python train.py --d_model=320 --moe_layers=[0, 1, 2, 3, 4, 5, 6, 7, 8] --n_head=5 --n_kv_head=5 --vocab_size=18945 --positions="rope" --rope_base=10000.0 --rope_fraction=1.0 --optimizer="adam_variant" --batch_tokens=131072
Below are experts of layer 5 (counted from 0) of a mixture-of-experts language model. Rows are named router (the router's row for the expert), gate (a neuron's input weights, with its number), up (a neuron's input weights, with its number), down (a neuron's output weights, with its number) and show model dimensions 160-319. Each number is 128 + 24 x the weight over its row's rms, rounded and kept within 0 to 255. Numbers have three digits each.
After each expert's rows: "comes after" lists some tokens at least twice as common just before its tokens as in all text; "comes before" lists some tokens at least twice as common just after its tokens as in all text. This comes from a sample of Wikipedia text that the model never trained on. Tokens count by the router's weight.

# expert 216
router:171157087128103116116150131120154165145155109126113098191149081152109176100136147112140164139116154137137122151123124118157138096101103116116128093113106152146146108133126112150096101089116161123112112159112150143120142152089115108109128126114145128117166164167137152136131100115096091151130137165151118093107123177118143140121124132131093114165162142159094151123158137173119139110129075102100110114113096161150133127103136120169123157166155152122157168133093141159124138132113135
gate0:106161149141163160145117094121106129104091055115198148134145112121154168139124163062149113134128138116134130146150145095133124093165103103121163156132132152160169117120112142143136130147129108107154135123132103062127067127120144102165105109148163120120126122151094098087143162061112169124104103123164125144139129132141102109104117149106149159098135094099116107168129112130112086083170106180157145138155108141120134114096165136166149139143157110115108120118090108132061130150115124
up0:133100111109145143142096150121109101162114091125133106114141122157100140088137160128127094121112078157149122149131129121116155115129146176172106138103135085114136156120073102143161096095173139116130105168117179160162091146097166179178095129091181165141145102107142121115124101125126126133125145102154131113123068104094118072100121131149088145118108112119138091147132117129135108152176105156129121104135151162106133194117135159112168126098188143119126136109151107136101137130186135
down0:081148134152095042149115146122128124145139125126137141104133133126080133119133149143106156142111106170145121102083150114131120156121103097133129160115103196121147104114124156119132070156123109129142139107089108126115118094105142125106142138128111131123112068096152136150108136132149112087118112158124117176096151116142120140123166122143143139142178154138128165112126107124154098120134142144123097128100124145129089123165150096132084108116112118134111118124091112154108137082121120
gate1:128136115104140171106117116104162107106140153142079124123119138117111132135152178158170098115125168143156131139134116067121167148101108172123145193096133152132142107135158143082153098145121170083128146130113100110118120118113127098179141144117092114098161115084114134102150134159134095080148138091159122104109104103071113107166116118191130101160120097104152111138096159107112137124149133106147130120123150130107125145108128125123113148101124114105118149139107122109126135139164102
up1:120113161134123145146121137090106077117098114134162101101123149121148095166172111102116105155113133116135116110138118133128114144136168123146092148172148108107152105147105151169173139175130098162123110134119106153116121124160136119154092114121093157098107136085113136112077114126130144111066110092108146129133081161159087082194128099146094110116098133117138149131130122159145101096169140133124120114102143123093162111183100099127132143073161124121099111123121136135154082136137097
down1:097139136109151160088120146109150135121105130091129176150150164123111131099112142123114155125123103137126153131116127138118155134152156105146138114119104139103088183099115114112117090127120143128170101115148123084098136119138101090104103126115124110117117156149124161132162097122132122118167175169110114091128189130150106123147098114143170148089126183102093102114120095118137135151122142105127104161143080117135115125153136151122169179124101113164141137123163104127150154150111140
gate2:140116161124121162126170115115120090083084157120124102144122139103136115131077150095133081109127181103135136090129101140152143145126113136103137132130107137125130139193121124117113128132169130098149101094128077107125127074162147095167125168107117128139142069134130112098153091112153141100139142124126093148131104113146148121153119127166138178155137128142134116131120135140099113147140115145128109123113139098082129113132074107113147130144139115164127096088133145135123116140141113
up2:126139119120125132101138146127157093095157079133177124137126162129131109127126118159108161152137108162155115126130127163151132133156120123124184146181106130138128138094101117073160091163131118119139135098141142092157138088130148066172174126128149093148165117122138163155141119112151171123124183139116143129114120145132163139138115132136139111115151160119141093092105112087135124143097148128110104141127109118105149104122130108129148131110078111099103138129126061146110145088115112
down2:139053137165125158149169093147149141135170089118142105120107137113123151128166173127108119122139137105121118109163122121107138154144098115139100106158093126104136164091123108135125137112131096135104126128103106145126105150138114138126118202141114141127159105107132099112111092089135119149143132110083149152166110124097118103118119120153045128121147140116133118137163148157098117174097153126138185114105142127135147125149096117170126090117133130158142108099154130112126045142145158
gate3:110132164143150137111091113151157111104120172106155113150105122114130111163158135158086094094147095132120122169114105160152132152149134152175137139137170133171096119151139151123137117128151081137090142143137125131135113143139133109146121138072103107173118131141097144108136136132137096118146084130157094121166110163135093074152138111127126145164097102109146127133117144057140164150163152119137128129167151143115138120126181148130147113100098109125096119127131105122071118134085147
up3:149143127117140112114149182164112157163155161139157146168140113130087164122138133152111120150107116144140141163124129129148128088136113176162142119115139132145114119081092152105123099165138082117118116146101108119144120153126127135132180122066146162177113122137101129160105157092101102130132126135118113095161184110158120159120106121093147128096124113109136113206090191123138140150148149123117162124102107153095128112109153152178154109140087104125122132121161087138116102121109150
down3:124130126129139124131129093111103171120126096154111135117104108113141126120133129121143084130136139111120170127133160120091150104110137142118116114139119091157136119116151128133193111156111091141105153127071075094184110098162170099115128101131101116101153092099143147096122137116167138134174098138139149109155090135108150135119141113176139146116170138118109141111149159110179128125137110110134123073142117126154171097147154147136131118126122129104119094077114136145122163144133153
comes after: "0", "1", " ", "2", "3", "4"
comes before: " ", " —", " +", " −", " (", " ."

# expert 27
router:145089103176103140107164145126174120146111129134135123183117185124150104122120153140131155136149136161071151147169119157143090127113138151141169074109142138085130086152116164141140132103123132121101125098143140135139171099104146112117075121110115093144133148098135119111160158129122094143131105117130130158147115158112095104132141086101118137144085135121124075140122133094116165126103114146147158082147128140108116117108138154118120142122076095096086117123164118151093128146140127
gate0:131123139113093110140121156152122121121152111146150109098096124198140184139172109094114110123119117134099123112131127152104134146136131163095123118125099145093139126114149125119120151111120149111147111116144141122133101148118177122103150154125092094149057123121128124162118137077157143108168159122115148070100171091136140120124152114156165138133148131137118143096149151139108167180146138117158117138148116127161152139138135150154118131149151149126120107103132125123140112132167157
up0:116112109126117124153122163156125096108170126139120111139111111113157140122139084085186121076106161121067118142164105181103135120168161120128126104140124161134119119146150107111153163088108174128098116131124135121131147126137164078096136090136117102111114154107109091141134094100136119130162113109152154081108187124085111135134148124160140121143131141158115133114133152158089085156087124142120168148140169150146124109171147119145100127140099110075099106151135127130133118165169091
down0:144141141125085130082136146092101123132159124093100093120148149113120117122157138104138104172118128099105104127142105149159121149156134142142126096149133143108131099131116087115120140163134136132092143124147123124098135128151141147090117127171131186105094145119161101143173113106160137173130147149155106151184122176146157137113149121186092140121115115128121165144156127102151140158171089129162141100142159129123111105124151109136080145100135128115138123156092102161113135165097115
gate1:121140148120144179143145105110132112101066159106117121103116166164102127106131152134096116104106122138145115100111143129102157143170113091113136129187152107117152135083083141148105121126150101166149126145113154114128108108153075112150146129130128113115111074153133091158138115114126143127119133164113093121134137177109163125129112149163178159074122116165138174143125142125179159158136081172105111145149144109093089151112079097133112093136135115151142140132107158113133113106144136
up1:127117108103116155070134103124155137173139127125124140125152153136142116130140138138129140148133148114123114122131186140139129122162092156108099161116120129088109118098152131128125119168096108157155159143127183163153128083111133150179136108078125120140125129141140110173128101139138136078048098137093105122169140095109138129112171070135116128140124166117109118157112135157164139152177083118151133113087101102102100155072140120122133124132152079126109101115149107158142140123150160
down1:136133138112113149171125149171113127141122160153142133105087126143139141132106131126121152128132120140126127145120109099142149122111183136087100182129127136143124163137099101114128055154104134119102125127120087109170126132139112117136112094130075157135162149126112129082104114141092147100128156103128151133112090111161079152171092109121163135142080143146137135124095130129114099103094161122101122111156139143121131127158138151125096174125162103112115135120154134124126077109151120
gate2:127145139096139135099119094178111175167141125117175111166076115110146137094150104108137119100097090113122145080123091070174115163138109116079109103102145102153100129149150148129125138123116105128154163143170128087093148113175075186150132100114176130075090120150132127113155130110112133151152175151118164143111117123137128124152148112157061173139131140109193111099074121135153082110132163146146113145113160142157109153141131182128157154118113080131139141122103146133115130148092123
up2:084113138145092142122131113162161127144114144132149100175095118127171174102120154106145089125087116178086074073135098110141112119150110120131133123140099155129136078121117107143156080116126128133118114111136139114089126113138112125135107127176124173090108145130130152106126135155096074153101127151112178106080136115159079133185145126106143127145131107152167124140115148111120113099116143126141134133156150125116122107143133158101149133113141115098091155120128148124106114131083135
down2:102115126138187107106185108143115119180185066112124083126136150177093126146096152152123109077101115084125099107092119094084123182127126136136135109156137137135115152128123104106150124123087096142126124108088136082153112146147114117154133110129099130112096145133148165108127116113125151173159118176130171154129127177099101122106142112134066105139137098150137135163146184118121088132103119136118167130097161125141110141120135116146141115139121111150081131121127152093141136141097118
gate3:139147155103115139134153172127128120157153124146153087121087129134108131100185120141140113133128126125162124154159116126115127134129123140107119111094128148130104146131148140125123132194141115125127110120188132096140169175100091098093173184126152127083095115130090161156124097136125117145095161127152121136125122128129159147117161136094118090152162103097102145115149137127107128148119141079174151172149123181147141100139104156119143131166133144109110096128134133099151078120141139
up3:145123164119097122152129087134137147140115146112160147156116093141140110087107127128170113151112130082149096114140099140137146094152145135097132151135125123146101146102118124121154102107145129141136164144169119147069131129143111158125120109135117144147133163164103086116151168117159119157149111146112130104089120163102161107093143144156112157183101131151149129139119126158113119117097112129109158145098156125147157137129063165120117166132116120123133106092142115152135103130132099
down3:119147124122133122147085182109050095086128099170145093138116099136126152111112127136159121114161141132126085188152137138142142116109117120126168081112125129131174100097122164149144130133114125113131102134114166129147132128106150130110128106143128123129117110128147126100142152115157118119090088138157130125169182117095137107096119138093177145119122117095137153130116121125137105093155153162127134145119142123137129116175073130117120154159150120142105097125141098121150219131110165
comes after: " the", " The", "The", "the", " median", " this"
comes before: " of", " was", " for", " to", " and", ".\n\n"

# expert 15
router:132116105122167152167132134178142152116120093105155108107144135125156164118151158112128093137159110119133100148097151119119119120129181134138137153152113137146086093158142173106130085123108098115162133133091157104110131157094100141122132095160102144097085134096123117149130153137180110110098165115137129079147168139132098174144138128113103098111138138136131102132161179097112119143099105153112098145146094145157116097175114112089114118128139149103100135129113138089111133147111112
gate0:118113098088136158139150143135115141147117113137082169124119101097159107163111121125142135095089171092150133156183135125135114088136140158110107111136106145137130098128119127142154116117106173154098149088118107119130172089110149109149099110133127126122119109119115107139096152104124116115108135080168135109156156145150145124071164094106160109127090113127145123177118148100120145135156155142125101077142151148101142123142166133137146122146140108148121098091129116161148142129102145
up0:128119132085084122133099157139141120150091131148156159143122137090154119154122140106159111147163145131092109175148135142157135099120100151160144131134154140127124126149115148121173102132136159125144150141119105136188153130173132078140143126130137126111102113139142126138131180091131141085070112145153140139124137170166123131124147141115132120082115132146134076125108141131145159115159106121118144112121132114084160115100150142132124159158148124077145123129100141137125138150099111
down0:080152111121131106178118161133170107074152140103135155106140131149129156117129138099139103175118105142153117095116116128103114151171130106096118107085140120096115083122114120129130160123140101133140120093138184098138138147129110118106139118144083134139111098101125109128142154129146136108088136144132158134117065107169139121148163168119089099093134138123165112113121078138129174168125112152147150138142109121158156159148137135139126136123109141123175138124103166131133196161100142
gate1:150138122110122069131151112118138130159160152131091117152108136091084128123131086133148112117106154150159120131157122119150180104114092145124173128143165161112112106119126113135180116124168126122163126140130156100129132166134125170135110142113142130136134129092148108134116090111141096122116115148136108151120174097138118117147149132183172120140116109132103092054105167174175127158122080134134156109151139101159107131098109160122110104108112129097118147126134132167200115132128102
up1:070108138092136152149150175131141171140130144125113151145127168131151107136102106110159157088104111135117113100121130133108098087149132179168114131136151111152147120135092138109067118157059150119141110126135119125158179072119155115156177126120149136128131132120123096131127168129147162097140125149131144123177129103143137132126115094118144123137130131107104090123103130142138162132143170109113116136131130126100108118116162120121159123157113117124138129152140147133096136105156127
down1:143140132102108186146139104136096169149119096121150136096114128153096130114154134147129136124175150150151174170108153169115110116109156126158117084132104110122149082131122151179111105148120123098158137126128120117127109113115111154064124144159124155149149119134138074146098121162101117139130104140108122133143131125123145140140165131132128125163087109144130107070094089117084139105103140149106160113112169147102116148164068107101132083137155121189114124138146148113126148143134117
gate2:084156089121149128101135112126153110115126122169146127113123114091098081114130136148135132133045144127142076150124138130167171105129111150111136126092142144136130153149146107117167103095164144127126154110122125136100118133088141173153152148119148094129162125113124148093140056130141139183167112126141122120119110129092112120155079098095121142085134168131142169116124122148112119146123157126120126109116136131146107107098178104126110124120119131140125160107130109115129157134099102
up2:139156165133093098152154097139121131130145129117162139133135124116114105104120170125164125133063125093199114092108086137093140145097100113154125170129134144116128148133136139131175126129197146111120149135101188155154153132093106139120158146116102128105108062115099139112100104106140157152116152134140053122112079141113128139129118116142110113152169137137127127138173182168092102173159120138119101108099124091151109122131149132137142109104123147147136123133088123147160123104097134
down2:135111144073100131122125096141103145130156137096129130146142141079143114118161142165136127111116109133122110147135091174166112115112097119136121151132129123142101071129150119101126161125168136128114138096120193131135118099133139113096149070103106168097088093119170119109185119120121128090091132130110118107131155110149144137124108138129087096159124081111111117194153152075099162119120106166133140098162135105116105120135106128133140126144121141159130141146142077123164159158147134
gate3:110143095143140137131141150133171154095129125079141088135117149123144084126123142129136105113173158132133154129131154125130134125112186104152169104107121090123099096138101164134123081132125119099127136118110149124119187139140102070114141102143105139163104127109159160157133103105175167130185112121118125078112138150151126153110095148104102128105134120163145126138111122118118124088105108134148159117126109144097129130113163144123109157150090136101111133151155140142066130126073118
up3:128087103149113076137116110111069125086151134125103070155102128079121205105138134131111129101149127104181134109110127135100142166161102148129137166134097148110106146076156108102114160117152128132120115125131123149145150112142109136144149145138141127147118114164139155128128142144093120089116132169132098138162168092150143117090194119119138104143202162155118156138149157149126086147140123114114105151128146131161129105148084153144095104117111099132121058155127133111139116154119140
down3:132145162114153110116105087146128071139099125119164184104119183126114118080158099090143157164114098116111100113094105136144105114151100143111116116073090128131110145153114143167128074127140115131127126151138134160137103119140157137103138135077131110160164113142144140120120116088156128143107129134106129115126107129127125109126119125118160160123102079107139097129162073138152108107138133095115076151128089144084143126101138153104153150155136165097149100120106146120118185080126147
comes after: ".", ".\n\n", " located", " found", " held", " built"
comes before: " the", " ", " a", " addition", " office", " this"

# expert 205
router:141126108103160181132111156115099137122097135115171103131149137100138125153129143103151124130083119113094099099109153134132099118128139090128117122151142115121128119139069136138136101164158106161124130086134128092143085123134135081084125113146141128105126185148111161132100176138155148150148167138152154129123107129152093164118103142155148147124147156132112139129142122119153140141107125127144171141137161160112130135127115174142164156104117151124091167134140101167094125092131098
gate0:111147144128127168090167123146131151146096140079148080116116137109134110134118122090142084112127116127096103116150154129150185148110137086115151130122123134103120185102129128132129182129160119141125122112161167104116122102143140106148149108124147157064084137142114145093150142122113090143095123146159109111155091117160140124161143084113145109104137150075132119117172122084126136075138098072161165125120153168112085109108114173130130145156152093163151153135127110116108142096134135
up0:144158155116119070153141157125138115098125128163124100151123139136166164105152111165114115149142146132154107144112098135086097108159142146133096123114117140143121103130152129163093090110144111087166119127136094167143143137142094175162104137130148129140141137117126111129086115119130144125154083094102132158124170161109143121105164147142143116127121115124137106101117156121122117166130149166114102084101120098129150163146110093172118112132111121128121152143115129107161133166094126
down0:090132152119154130124126092067120136124111116135098119089124128118148123167117106102087083129123177146110132115104079095136093097145142155135103123127136132130131114191140120136094109140139097085115135083147141155113113161094110138168111125152127119086121152151094073130144114193163133128172147131171126135131103142135123122140142114149136124150146126136122113184073072119107114125129183146062152124121104138104122110159132126126133119136148113117087127125133141094141085116129127
gate1:100114090139090166133088096134167135146125117136123108119110151111196137139102134111118129152151082091131157147100126088086126117166126124114128104120144120095105183121119134176154131154122145198113128145144151192149109165147120106082096099163107127169148109123129106122120105145107109174095106139112131096122116113151134103122157103128117113075126122126134107143137119133116127139113130129149139138134141118141147106121106093167105162125133141144121150136142107112139122112077132
up1:167145140122144111105182194130090141130118110154173145148151139128089121083154093154101126105108152161093125096147094146164118114085174123154149163134146115159149086118129148087123140131112144088154139137134125066084115121125115161157147148108165136080137140134168145150111116104115153096162121135133118129128107139149114175159133160164122143189113138124120156124107091126138108119154116088124095131134132107117123148137137145113130111125132171087103134117109114154123146092148138
down1:146097133144119098138179164184122113096104123128147155099089142136146153138164124117129113142134116168123146109117123132124150119164148122162127150145111093122099079148149112155127095140117109098130111141126100138166111111167170137156137143106076108148145109132129085087071179188147142138119182116133092110149137114160122129116148168130116114142134151097182103151146143099148106126153132117157127094150146127149101175132103141165131092102140108096129097101070078116157064083146070
gate2:144130160143111145144119116163141155131115137154102122133109126141137053131166109154099086122190130127109121128110129162115143109108145141103149113119141138144089128117146139121115130098140100159050164099143129152110118129127150115146110157101134109136118141098155134085123152164094115160135120122100190085111111130163115100111122096146119123122111120123097123163136108100120119152152157128126089150137127151156154101139159105206138096172139126144127163111153109136140168154150127
up2:127164113117118119124172117095132124107151127126115153076177146141138127129095170149126147187104129161133148141152071099131133136124112119140085170133119130147129117100134147134147121142104123101164093154166166104138141148106132113128133085151134134105157103170109131127100087107129146114131150149121111187146178143116146145097115155133097107151166137131168145094137147147153130087096147118166124104117153089118142149119107129113117130111164124099138105139102154109127121159095111
down2:159123109123178123131185169131133127115115144100148079100144136075130169119151144140139105106094149149125150137125128084144095171125089104143093182181120087107145154088123148126111113099132130099090110130138180129117137127098123083112099135137149109121110113129082119133110117145122139138117152117113127118168131123163090144094125156126092124130129084121166154189149179131140111073112107097108132140179109134150121111144136170150138126104139128152125121107113112102150087126130115
gate3:108155130119152167140164113147147121110140152122147097142123109140136097113113143120084084110150133116139105122114140134141150132119108132159178128169098164146102130119128131144120069120177160107100177124131147124125107124129141083102160146114104101083116164095088143136119136155117074136162125125132109099117106100115157138154115124128153180106125188123110110117137144072135133115114149119128146117144177159110113125152117142124156099116103111197122143102093093127130111090139115
up3:125165070134147156126162104159116093094124109125128102132129134123099095123118131126131086127154130071139148118142121147131161153102117130124173104098140123141101111155140150197109124114129130112125141090115137127127134111147124137125158133117139114061118138118101147137117116073114084123152096124138129084100099141154142152135141096125135178162134147094116087156146140107124132087177111121140129131152137112131077128168114148099156140131126112171114132116064132136117133169119126
down3:140158103133129100108100097123146131126123121173160119158109151121104103170117103121137133128099159123170084137126120137150197143105145155122167128101138142109120114150091151105064172075113097148134124103089120127133100110128156107102159134097120156164160154114175156117125127102129155097140141124128123127122127102126113118154111120119148170124130145137127161107131140135193115150138151091170122133166127133131117109117137140183123106136108155107147124114095145138123148139120132
comes after: "–", "0", " ", "1", ".", "%"
comes before: " ", " |", "00", "–", ";", "%"

# expert 144
router:104133122137137125084139110182162154105141128139116113163108154129175150095167141115180099117134113158136128101126120135104110148155142144054150138140155143129110098084123136108104134087123146113135138096140126144168134132136090155114130175140159156123094125150176112148117136087131090134129105149149078105136100112118101109114117111085148167145151113112111123125170128098131147127101075118106104175176115149128119135152130146134135132185118114137148101139126097129111107098124128
gate0:115120090067121130101157093140139122101080104153109091135127083175145069140127137099127182116122117149146084112135099128119125125121144134148094136141152097148120137129088128166143159096093136166124191156112121120117138065164152112127130136132122095100099132097160149136159132151141052138119144103118105159100171112126104137135090122103167135145110120146150085129116143130137167098143171121155116141116119104070086089089124140127121103146102103131120142121179118106150112114157167
up0:108186162119061103096162136116139123103085144143134100105142100114135100145126132131118123150100095103120153113124146141105130106097109153105126126133162144147108149138087199134119187131109127155130153145118148148105096125168115117144153167129157113096107122097143074143137130126188100113153182156094091088114155116137133126097135121152158133139110127124148093144132173137157136115158141140143122112156092118134115099143095140121131070142108127132116129099159138163154109089139139
down0:149130151120143154132100128141114118141112100130144101126147131123159127128100112133146101162177129182151154179105137139100141117155119094166149097151093133132091127126105116101138102139099175115131154119152114124161156122124125163132132145123132115135132143135129121101126046098132110129119115113125140144145109099104140080156105129093092100138106120169087101157123082109144081143128131138136155077086085099142157110108132168140137118137093099167142101098095113146098134190151113
gate1:131123137118175095130188116146105124118176138107114114165122141120168130118132181122110184089095158120139109123109152177124113128140137144101150132146118167139131112167139091125128142150112142090129109124104122161108132134137140137128156093132138111115145118157153095131134166097101115159135113156138105137178138115134135170115093104160057106097149130155107114121149120156070115139085113139102126117129151140115137122146102144153123085127180116135143096132099145146111107151111082
up1:131127130109068135140045096098149125117136145113193109136134149135092099135106106140129083161170108104114155124135134116130093144119134108130081137105124120143109121158124162116137189124137081120114143120151114133132181130137127118122131059123068105160154131150146125127169114123115156145138146103125135165108121138117172157186101133122125113115123163141119133115151145078117157083127124148152114107096130121125159101138126131132117120080158148116117137117137098148131148133126144
down1:088177134126094126124106093134082135087097127162114168150168100146152127139085131143154115111118164108142118165131121119140093115170129151057116134164161107144125139129112136129127135113163131114106115127173142140099128108089122112107136162154107128116155168056126089171162144136158101118094140166147155126121127120136115125125145123119088157154116163126125159160149155091094090116117137086109122167100169142154170141146107123134138133123125137161128136133190119105116088132111176
gate2:111124122147149125079156143137077146102127136095119100127109131135128159110104148139130111087137097101148096127136115155150111140158146065149124104120162108152146103137153168114061139106154115149089136174168125100115089110141125068116149146119136154101157145129105112131136130119099110081088181131126072145151089124089117156142088110115151121141139169115122115113139102126100149169103138111107100159137136152147114129108121120159112166101089128076111115154117137101187102152164109
up2:136138157129153134174133117106123115121130140112115121103078153123103109139130138154154140100129155152146154125132132128109144139117117169094147139155124118095149159122172137143128118119081116139150129122155111168106168168155137115127106118123098080107155167120095135151152123117142154156130106084132152134128128123127143095158173129135063114124125111135105141161136084138181128138101126056160146133143140150126100114137130157116136099124168095119100136175095090126149139128157126
down2:117092137106130142112151121171150161103143162198121123163131115071133100123136123122124172111108129097126164134110134133165176114118140159131124109077130145094126117138122102137109115157119157137138167107162101091122109145077149158127136184104074113134147097093110165144135142111110110141145078112143123114113107107145151140147147095152145134162112102141147115162076105113142138140088173093113149121110175113123149166154157142117118108111154133135097138121074138131103122108119126
gate3:074098152145144101144129157137152174141152129157107082102133105108119104089147164117165158107125085118119131131111130159096132117115140131128131103115118152168105125144154142122138134133142073140158152114087153107095131119128136122130121110133137133128129059148168160127189112139148149167116162149147108154086163075130128160125128136129086118168110146096118089144089108121143147088145116173114143159125160137116112149147126145113137119099097143132130074109170113130081125131060126
up3:108132139147118067092139136149117121144127114109100080154093123148177131148165155128102160148115103136108097112113174134103131128160123147151134106088139119154145168123153108098117126128122115093125097154122133126083092164085159134129132148168106126169096149116132193129133155143150140122121122112134146139085125167110127112057134110146112091171125135161120134133142118105110101104141139129141129133101117192105121172115143135115116167144129136124140148133150130081099129157141090
down3:175121078136103132109096135140131189148204108158142115146131160152124100123124130120084115125126145135143145125111132144183159142067108153120112147132138110107126096140101107137148117104154094115130117124112148112165173118148115161114113126105107128118111131105171146097109078120135139103119128168169161124165120123124124109132156085144121078089146121157131125124140151106106119085107084125162099142135112169181150159106152079132102143062102108116138158109103139125125145133146118
comes after: "-", "\n\n", "Personal", "==", " •", ")\n\n"
comes before: ":", "\n", "==\n", " information", " career", "==\n\n"

# expert 7
router:148141163101098117162153164127148142132135167104157089109147143151102132131124117125084161144126088141148095165091083110125115161124112158141184143114109123129115143163123137142112119148112123089120112136094097128119142132097135125072136127086176123141127133106104150154119111158121060155117113133134148095141091156094118132104107154083154138159116182146103143168097168140152137140144115115088093107140088110128110160123111131099103135095092140155158106107102098177157128144130097
gate0:136112095094127130109097134117129118120129109138154097124142115162126122093134147099140134114155126134076132126153090130133084116106162107114096118178124092179137154155153136104129140141154112130134112158118120094152082080140107105073152147188092107096164101114113113108140138125088144137108194191175114136109126143118135106112080137185099099112150095143100163084090111139125113103122131134108131115133146131123144114110146100183171153153101134092113132139178109141128106145131162
up0:112121072158134126127124107152123111122131111125103085137130120123112143100122107189103157147117146132117109104126131111072108116147118158132142126132119150130112138114121075166169102122164129117124119061151111125158167139112078109115131130178086130128123138138097159156142137199111092148135128112104112140095125133114168141100138144141172127112116088153130119124181201105101129111086084165139154113124163168136128111124109127100109135120151124134114133165121149108110139124137152
down0:116093160140193095128137113151154137133102121128133108165138174121141099103081134110144142087115100104118130123117134137100139088141118203169116161140093115132090170121147139156148146159126124133124155111118121121132128128122142155120138145179145082106072125134109130114105125119120148156161139135161123152122156130123128110121176161089143120101165104122162131127127151114079147106109167146106161150129161082134138107105158158078153139127090125106112074136149155157166128157123148
gate1:117151126132152163084101159162105120157137113146111118129118139144123162139127164085106116145095125130107127097101129135153175157166146138160112115159125105151147119111097122131160088109110148099125113114127098059134087052121125082102075109123182128106159147114158121126135146136176097140138155075119154101169136142084151147144155123170119133109153160103125160119074159130097118101136135143115115122167143089111114118160143121145116155123120150133099155120118099144130120109142108
up1:137152163128162110121087133190103174150104114149144088116126101144126144134118167130140110126096123123137130090117095096098115124173188125150085108128121106116143129121118126148137090056070108113097137143128130036146146112126094112125142120115146168116122146141129145097145151135139099107102116067158144136117128166095144130098150119152149160134190126120137092131111144102078066099150113155165115109168097138137103152122135141147102128123148130108108134145119108134067101130142133
down1:201144115167115141167098157105128134136131153100112140119126131119114195133100128158124105140147089133171133139158133092082111118146117113123126153148113139115128156135081121129117133152155119109108098110097161124128075093112103117154148082113161073147104126184143145126138149148122148167150139108108146114073161134119130149157148123108077121121120156140093139130139140127145133120114111109128099082127126111104110109081113134126113109101103140137140146127102093151142193155150096
gate2:124097142148144123138143115127153133112097100103159156122170095127134070087157143111117144108158099077140117137134138111143140141113122132143194089116150124164142168085171140150141149144127067112134132186139131131167142124139097095154140137170083142124087135098143105130114138145077156130095109108131139138070104148119144090115135149101134141078077090128136160116111162131120129146133074130122145087101134142128140135164126150151127122144095148148125103160144114121101119138112127
up2:135180066068114135121159153080129167101154131092115117156113140126121143120129149116148167146108173149142114140131149140108136116144129112123102137109126106129126128163107110124136098164121124137098117097113148093093143111134151132089134118135137124087196143128147127124170086152107147149119115196141080143123103133127123153165133139146135136132158114132113137115122103180137123099119095137120102131101121099176079129064125112152137111166128138144110156170089129152137147118176118
down2:128125163129143174142120162161124135154139139148134124137113100178137137090152151090084125123108124133108155122083151102138114132131107117170160147138086153112137104144162138137134147103157103116104124121131121142111136118149163194135167147102137097091120082090118109153101101150106098094136091128133159152105103137120122097108147089163118122122142095128180124114140141167114133117166102165121173127134149151179124141172137133151138123144140125123140097157142136103119076144137136
gate3:133156100137130094116192131123081131096107142096138126121126123113201109084132147140137146086137164122173133121141132166115157094116129114141120113083117173090141151114119090139129108163129141163110131107115107110133175078125133141162129162152132148110095125150148137137135122149087123100126095150151102144116087120117119096134155101114083166121121113095125126148213104139123132167166075144131146143109137116148149117162161124148131103127141131153099138116090149147113121132146127
up3:126130123123121141125166148153123139155121176174149199132139111149107171135130117105144124164107108196115101107079148098153154092117149153154174109142122103117098093094110114124137136162143135120146142058160176107134131087127123161117126100154143118122126172132147112141117118152106086143112181178159136096146172130146138154143125162122128125093146133129111133104137133123107150096142138115116125123099116138128087119131118128163138119111104159141119166194146129135135170091128131
down3:102092158133108112159102111134105101100131148169103146115133150132121154145213119094070144117152110124114125150136093075102147192144141119138109109128120144093131167102168138140130115121129110109111136142110134173130106124128099128128139135134100156126129129115154130117102127174146162116142127122129122105135157180139125097121132118170100165103141145122159107127138162156169131150111159161149157097123134135175081142110093088144105094116112150121122123162118120102082099130146104
comes after: "1", "2", "0", "3", "4", "5"
comes before: " ", " Candidate", " Votes", " Team", " Title", " +"